Below are experts of layer 4 (counted from 0) of a mixture-of-experts language model. Rows are named router (the router's row for the expert), gate (a neuron's input weights, with its number), up (a neuron's input weights, with its number) and show model dimensions 0-127. Each number is 500 + 40 x the weight over its row's rms, rounded and kept within 0 to 999. Numbers have three digits each.
Before each expert's rows: a language model's description of what the expert responds to. This comes from a sample of Wikipedia text that the model never trained on.

# expert 52
Description: First token right after an opening parenthesis, like born, D of December, 4, or acronym letters, and other parenthetical starts.
router:509473466507540566492515516531485460440583477528537452487452482543488503484475523590537495513435427584434477443542481491467532558494509527471570520457501516551421479501503511430490487501539501448551565551484460507447482486531535539462517507494481491524453468490448540525416582453511467477515531523570451521471493504568548558462452540463489453443506554502558468491522498574549459491437
gate0:532483505474467540552505505516477510487527480519476466445518470535519500479519502489511532483491472544489515465492503490499463489508477512522504498439581415492453493509522433533512517494540481458505503476447455458559527507569550550580502427518513589525467446400541525519496546563558538550436452466428574428464513451453504586559456508529478589574517497551580480475544504458475477492450
up0:475496474458475518500498447480477530471581500513516440481548509517559438536422557468550529533487555571439450508456505451529452512426463496559550508553491429553490475443548468510526522504516474542512536465482436501475509556441508560481572381458514475564526400516540496502488488469521498489467582560517491499481444489472498524499530484490438530514570503507553556463449533529513519549501

# expert 30
Description: Words and punctuation joining items in lists and clauses, mainly and, commas, or, but, while, e.g. Theoretical and Computational.
router:499496538451475545489519512510459490499506441500466598396493416497461533525523509419527537548528512477484445514573497501554558588481561501475459417440474477496488480484433543507492518493435510460546535526536558507515542485496442508443518529507478458534515490536467493464457453452462486491576481462498453487553525521442593489457496525530543526525568548507544522491534528484565437502423
gate0:530484461451534523471523511597454428445493558485486455419529488527476440504475465445509490509508477465550458530482517534459542521503513483492381506435500506530497561435479524445540502535473469477553536561430558545524483490527512561478560528473472504505449486473528558552496510457470554493465483542542498512586519499442500517509425440566455445478599524459485460484503525510507556452539
up0:522494505482550466453509582487454457492489517482538463514584468497495440438528562456484498515556502563517497450590471535510488559520484499485452475454488496448458497527558437508476555528501605372471473419502512474486547431524480491547477520522494529510567478479530546567502451440504546515564433524518493433529479481458492523485544548468510514461456443532532457477488453488539513525557

# expert 23
Description: Capital letter starting a person's or place's name, often East Asian, in lists and tables, such as Masked, Soo-jin, Kurtis, Wakato.
router:521446501488498540533577513508515500437561466479527530489445518484452481542481482446574505488457573469459478455445483485541455473478541528496554501490484470488498529574548423584523582497549531463550537532524568441500457490471484453492458462496430513448526539530526430471518517521504546474505504536567457443461492553552500509549582455498486440476477489471462575521465482578469551434468
gate0:511497446471542479548450453535474449485561467578463553488524466524504468556486479500493505520489550400453499485501503516534504492515427477507528445469482544524487490459488502479494515544539565502480477518506499485556480494501468569502524506462535501449525521507567575470410565441401501547472423458514522570574537505482428490504518510498418488531436525534548509430549539565495536425559
up0:410504606499466439475473481548532502552514501474499503452529491499491444506519553504529496562506573445462493520466470531527469515574542571494484582456425481471418526458481479469403536496545550536507469512510526498473527565534579534508540438555488491539513482508505588531487456462429525465539447576451457518518506509523505502522525520540515469508612432492541475500497506518514483522503

# expert 44
Description: First pieces of personal names and surnames in lists and tables, such as David, Mc, Benn-, Anton-, Sch-.
router:499550492525506549488556561538491601526515470532451492475476583503458543485583499486508522574507501513484495497505551475508479520530595463506459447464454559489521561569530485517507556486559538504548546455460484466497481554539567430581439480374529491475536522539490542493494477542464479569560460454488465470518515554545469522544523446514474476493501486466528460528514541498509517443431
gate1:557568455549523492533572511503485492468563504435477502574482532484491435462546398503517504492466487430529468589453458500488479564451539483584488520503449474496483481461509466484488521553379560530547456494462532505537527538457545432536530475454479437463459490516484519540559533524479467453450514536470478500495526468490536476500526487493419569486580487524461479441498481453504516557533
up1:525531556529532499498437522517538516497479532512548511521477433461530507547498465531429500544472467568553562421427445514480464499487515500459523541439483495461485454508475532483376499469513475524557482527540427531506501514448520478575489512595556497531520548584540484431496520467548444507467472484415561453497445554457466506489439595522474537500485564522517499513497521477509493464471

# expert 62
Description: Bullet dashes, colons, heading equals signs and blank lines that open infobox fields, lists and section headings, such as -, ==, :.
router:555414484447532471464511475484522417499456513486540452465453514494496519520498500492490522413578508528499529469523477493494509547500444515496411528489552478541560541503419514479400469454512432487501540545464462456512477481430466482459537492515569545508525461477471525450444553497551541495434509457459571576519465510541509517483508443534481546523498517552559532479439498415564477544554
gate1:490508569564425505489489505524522480496431572511519458532474510456472520462555494583519464502539559496519470501474511423524449403464539441530467536525446557504478518530496474538474552561502509459561544515435526526499571514463456495535470488499524505476527487467532462572430576546529570492462498436499448472499459452510403512491543530503568519555505467445540420456491473504481550500473
up1:485518485445546480583492504538556443420477456514533484527474483538486475497468490486548500560476489519536495413497472490541557487447463524518427489532490505495516481490457521460508488518515555490501525493548512482531589520511508473487484516491539519522493505631381542519528491582553467484522496505572502449504470520537477465509442511432420523534481462455441553510444448549525558613503

# expert 57
Description: First names and syllables inside people's names, often after an initial, e.g. Charles, Jo, Newton-J-o-hn, H-us-bands, Montg-om-ery.
router:411528432505546473526477463510408503462409506550559483547510520474482552491526485433410516515526518485451532506563457519525537559416484538488503420532520465485428510572563477480535569534528528480533491549461554498528449478492479450498469463470482434468498475512524520558547521511452380486513527548484467499467466583491481508498539560530509475479520524501498473505515473482582482466526
gate1:441525518536531550486432515505461477470484508535531490546540403509476503550521483450527498466471533495530553458515436547447487537489560464535494476415465502580592477548466465459554499481532483543556465529506518429582472523514392569568461553551490481473517522483545561517499441458500467455404463493485447540537470509476547495541499515539514527540457497496520460453474446490460496503521
up1:492513521498407524523455447522426488516454467566505405596533479517488560436538463506539529523538518476476544486500455474476504464487505517580451524506478447535449437478521566502500539481425482486440506551424544477539569494494514498459449465498537520510522499446536518482479431476440540472491542481513496473466541537517500486530416524520522524392528542525556527458427494457482435450492

# expert 32
Description: Word-final pieces of foreign place names and surnames, such as -dorf, -jan, -berg, -ić, -ova.
router:505529450496515558558502551519444576544536437506500490492501578518452533466536543578488548545541446477553514442512577507490535510511532548464558530460479545545549528427445434505517539505529528488467543466484531500507439553560545492559509514461541466583486481533526539481540509557514608475540489535524484485610510479520494462516468513550550515463473492539490435517493561453526490546510
gate1:505517557508465503480514501400504578543491513517519399447470596532541478488494504536476444487536564520516474431451517539391494433474511446469548564553496525498546534510504515510594470553471445510486538434489515530551533507455474512528459501456498559554517537485537439509492536495520525522567526480531482602495486478509529516484536482489437514535436508469452571489473513533484538553546
up1:491479522533542605472490516402461530445596505434490493475483467503480483530441479567502490484461524482482508595502526551529536430430443578451445520436510512530545538535470483563521452533515414482476488533527491497498495465501480446513464513483454526513478439599494476504496557504393506504522536443487498516483548464447547521496500502501489524498507478512548484408516534464559458508542

# expert 35
Description: Inner consonant-vowel pieces inside names of places and people, such as Elmhurst, Flemish, Westleigh, Brennan, Brewers.
router:418559501534556471519436520503446528515519505522532477563568513519504536535471484471483486522541452467507484474501456539601477460422421523480552508456530525544492482501576464547528527508466462507553516541492566548558458530567529516506567528551467446530483437482585478476523427516480451484548535553523488496518514560536495462574589554465495562518467442515472476546522495484459536466514
gate0:496489474528458515540542464511412500486473461553547463542524525477511415451540486452574549490533493475461493469447488482476503500529434409528501456507523597499520519467584446419478490458543487555517455464522452477471520495547523529485488504474503500565471440525607514481503516477473549527520457481519514492510594452426572463465539521456488454571547495517466506502490562482454555500558
up0:479499471458533483544513483495482550483505492503474423558578506510570519471530491473542457483493485525521520501553497550533465555494477525529536469531492530439460516513495449510483494512563477500533527533497565519503545411502493600523457476498469521481526494449369507524549461542448496532441545509550509520476580509512442543456560499488500463378440453452502579509450423493461552466523

# expert 61
Description: Full stops ending sentences, paragraph breaks, heading closers ==, clause-final commas after dates, and conjunctions where, when, while.
router:523490528470433526484582465475574413538501542567476472486461587495468535516503439495545468520499534492549489541526479567533554508515497517485483492488413436483545585498420545502457452495477528480461492509487439426468560437437526450449490521505478473554424474494478484556481476485510484449520499473475531435519492437432545550506558438491468505493537445513466524475571521478522470529448
gate0:570482470441547530448498409505475490498456475513517458466523558506471583487533462508513506518593532584481505496496497536552546467508521484550441538505480523537513584539527499484453412451401490453465484498494471503507546531494484515532546472421474470554514544536536527457444533481418465561476533493566576544487465523555493448460509444503493515475525535469526454559518563487526543449481
up0:552453466467529514489502491548487536479536500542490532515500476511537495508505439481480522476460489495495490512520559463521530513425519460463523479481522537460455525502524514495519471545598370498520564536520520631487522503482472508514456491529458452488469636388498467528488509477546506425438463506489454514521456452427522455532490622497481480499520523541525491525448532459487545521479

# expert 19
Description: Final pieces of proper names, often Spanish, Portuguese or Italian, in tables and lists, such as Orland(o), Cop(a), Marian(ne).
router:492468445485524505556516547506430514504585565544534448521544554472486559495547498434474517568526431451518564512539500474559452539483451497467470517487479507535556492470522474540554561478544417489472462485503439536545464549523474540500453517520496491485453434526555536484557552545452506510528507562425497426508511549524462458509521554521523555455538575534523454535545540527485468559564
gate1:513530501475453480513461527465522421617468542509461488442543512403505502539511472409499468521497564494546492503528475480499569488531520515505511476482535474576450471486539491500439480502543507547551448500509500496497485539555573524431490472466488479487455451527477478476586522488449511447494481528563590436516526527455505528499463557537440493472492562566584583464492523530446451535490
up1:480518475479561513500567519504516538466466509506420505490491510500490477481534462511554563523511534495515552484516499566498494504500438467410444531494529583516454504410478535448495501503450534495402550456470484480467473467523488438477497459530528512572569482496520492492482542539529523485559521519555501490492578462493556591519525436516569564514436503436580488580438483427554545498510

# expert 27
Description: Middle and end pieces of split words and place names, e.g. bar-rist-er, Philh-arm-onie, limest-one, Bloom-ington, crus-ad-ers.
router:592466409547448515556548521522515548569482494550516445488587512521496498443475504470468516550494474507552470522495576486516541432448461521475463535498458545541501460476506518495477538501474538522453544521490515537523438561511488521505535533572468452475497440532531496470527397499530476535569519549474487523482497458425479477466412502501519523465497477515491444452481513514457511619592
gate0:536532447565474480519562496502550500425478497516477462541515501560430466405515497531505507428467488507513407460544442550526367468537521498526490463476570536514513486475516542518470483552470495628454529487516514517546514450548534475482546563537460475415522497509551516542532535487501491485531505517492506474452520499579479476508463538463509586434466507504506551494497563485522521517552
up0:501509503514564512491490520485440462482424476468522574580543472479474582488478488468480469481542614478497575470544469490455500453446470504442451475490388496534489450454493492412493493465571526577568564451491539461474460495469519508485526549543486472487440467455500565491488508551467499536507519526469497493430520462505554544541451518554525453530538528583470508496522511459498531459540

# expert 6
Description: First capital letter or short piece starting a word after a hyphen, dash, or paragraph break, such as -b(inary), –M(adison), B(etween).
router:506391501536537544509530511484503471433529540507541503526533529554434548524444462526493489525483480461465526454546481475564556558461519525477520549494486524557440481489554472466446557465439495463557517568457557565546461469431521546478483505546506495563488532506463419549512531525507411465441498501560492484546418529501542486516563537477506447537495526460536555524446495563502553464535
gate0:522437506503496540552568541502525473433455543414531491493552562456520479497518491498553507487585478540532460501446411548469483511578494503517521469494544579431532458548489452549475589484476470475499477528535482513477524425456498450470555524529471461541433509543437479574543501512477468526485487541510535487453593506477446572477494459402455522504529508471519489467448523476538509496484
up0:526586466513546510498467440458521552500515560520510558475444459545442548495514502507478480507517484580463424516518458540532482518487538525488542545548477510478474529501510472440524455561516483614458460557475566458508510476497462522505507500555479490504449510476432482566519495443565508473547469513499540438572504492531534485493431439479633421566459434516459480501483507506516488501554

# expert 14
Description: Single capital-letter tokens inside acronyms, table codes and initials, such as NO in cricket tables, NORD, AWACS, A.A.U.
router:487468503538530453520527518426473470436562532524560544484443545542503546539491541529537496546431504457478541485511455459562558580529509530474525554551537541502446485469550474418481478480417472462570525548436493535522473459497503545544465538512546471544506559521466537513492557541507452447444514536529449455529434502495484506493533540428518434564482497515513557436542499507541577466508
gate0:496449553543449523521476506461490473453477525492461477440535566519493515440471492450503468490461588493508467532519483455476552488536580505526461461528504509540475453488529494475487469524457443454607445496489443481524397534467533477435485427489501492543457496476556489433505508480518521451465476453483512482513577403548499564511468516538470463524446458593464419563523471535526502543473
up0:509435555528480522520440547453506513551495475494440479393510524466451454492525604546542482568610441481524443502449449510500488453510510496525545502502570479576494530448547413511547546484445514470492481518546522465508532546548579517479454491494484493509513502519510467462521452485550520446498495518465502543539460485462506500524457531453547537478508483555604521532489545568436505500550

# expert 5
Description: Word pieces inside proper names, often foreign or accented, such as Pierre in Jean-Pierre, Månsas, Garahmadov, Derek.
router:459522505559488515551466537502473549548491593550477586504527575499496576523506517531483510491510463418467504471500540469541425558428494551472558539495513508438517481501533457523506544479531531506518447488462493548522460488564497527559522499470518448452541494536549566531457550550456470466554471560536548499574461475445447487520469552438581502493527502494451452518513499418486462488576
gate0:510544502559484507516491521524516434488486503546466571619545500472470447503526445508501425471504509552455427433452500537532534505500467480442526445482512560548487505485502520514508523515520426489449567529497495536491541437468572479512514574539540492433520483438554445457451480517480502489499447489449537487504524499527486511548488439456550505532497582418464532461451487424547459536589
up0:405472430584583423493506523469453459513509449503491556520509492497521460476496591502572513466507519558536484476530508513557469470570547523450522476433456473508494493486507501474555462479523505570517386471449512500555520443514501454485455472514479502467449488533551514427453451479558408514462507468548456525540501446447471538493458474517479453450479485510564522537470563475517504530479

# expert 55
Description: Commas, colons and closing brackets right after a name or date in lists and biographies, plus "in" and "was" there.
router:437552544453509510471561524502477476546516472563443471458481489453469567495586509462471549527500515462544594554517472515562529513501565444475447429439452434485503562514476547500493553475440499470524551489559506532500525473496491430511538504441558477500449522528490504477440455529464464479530526489567470506556546449501533546526535459521522538459541566559497559479540504547562446521443
gate0:508550462491492499500621508511506467482476522456521469483500459569462546460505548408584612408510490517509481430472515490470537537511448443480530521429490479498479489529587435507511576475482493501480491488432504541488562526509535485539484510553535496489495516447532451559511493540489480571459514487574525505519537511405540454540529420543461543506445527475497529439475532515485519489486
up0:555463554533439475553454522552562514511476403493525556491513589440480504578510479511484460485423486486456510510567528515535439464531460478508491490550531489422485489499504566491478466492545444590491490547496490438520525526524458487514375460500489592532487487488500546486518471512518460575470511462449483465533499465533509496416476463539550522453536484592486486545482501469461517472475

# expert 4
Description: Digit pieces inside years, coordinates and table figures, like 201, 195 in dates, the 9 in 73.9500°W, or spaces before numbers.
router:539559456507511542541547559498480595508532481557446485435455521474475568528506529505497476579484480566519517527532535487487540496562566496495503440446487590508504565496438483516535531428522551505511498514489462466502509533458534439506446479447515545484530552490470574472487472451441509564555467501450482485465468568535483617551536513506556459545476486499507452501498568444551505455481
gate1:491531472478480499524486464482536444540442543465521574480531472524519503489540478535549511542515421496456472527470496497441530455456498490454420538453522515475514514525514538462410531498469499444498504480536534433536376488547489533562473490544522535577494474510540513477440515566493474500453382513500548445499544535448515572487533506555546440560496477498484425492490494487411477570479
up1:514484517468454446530475455445576521524515435474487497477408464443524493457544471382494507507489497472528460487538552525453523488454500495499496535486507421552474461555466533449527510584478504492477560505577477474433536524502501500465520485493494431554529495494440470480446514586606554517588500470500504462503504550431551500538529454512466479470502471436463538529525533528451523569519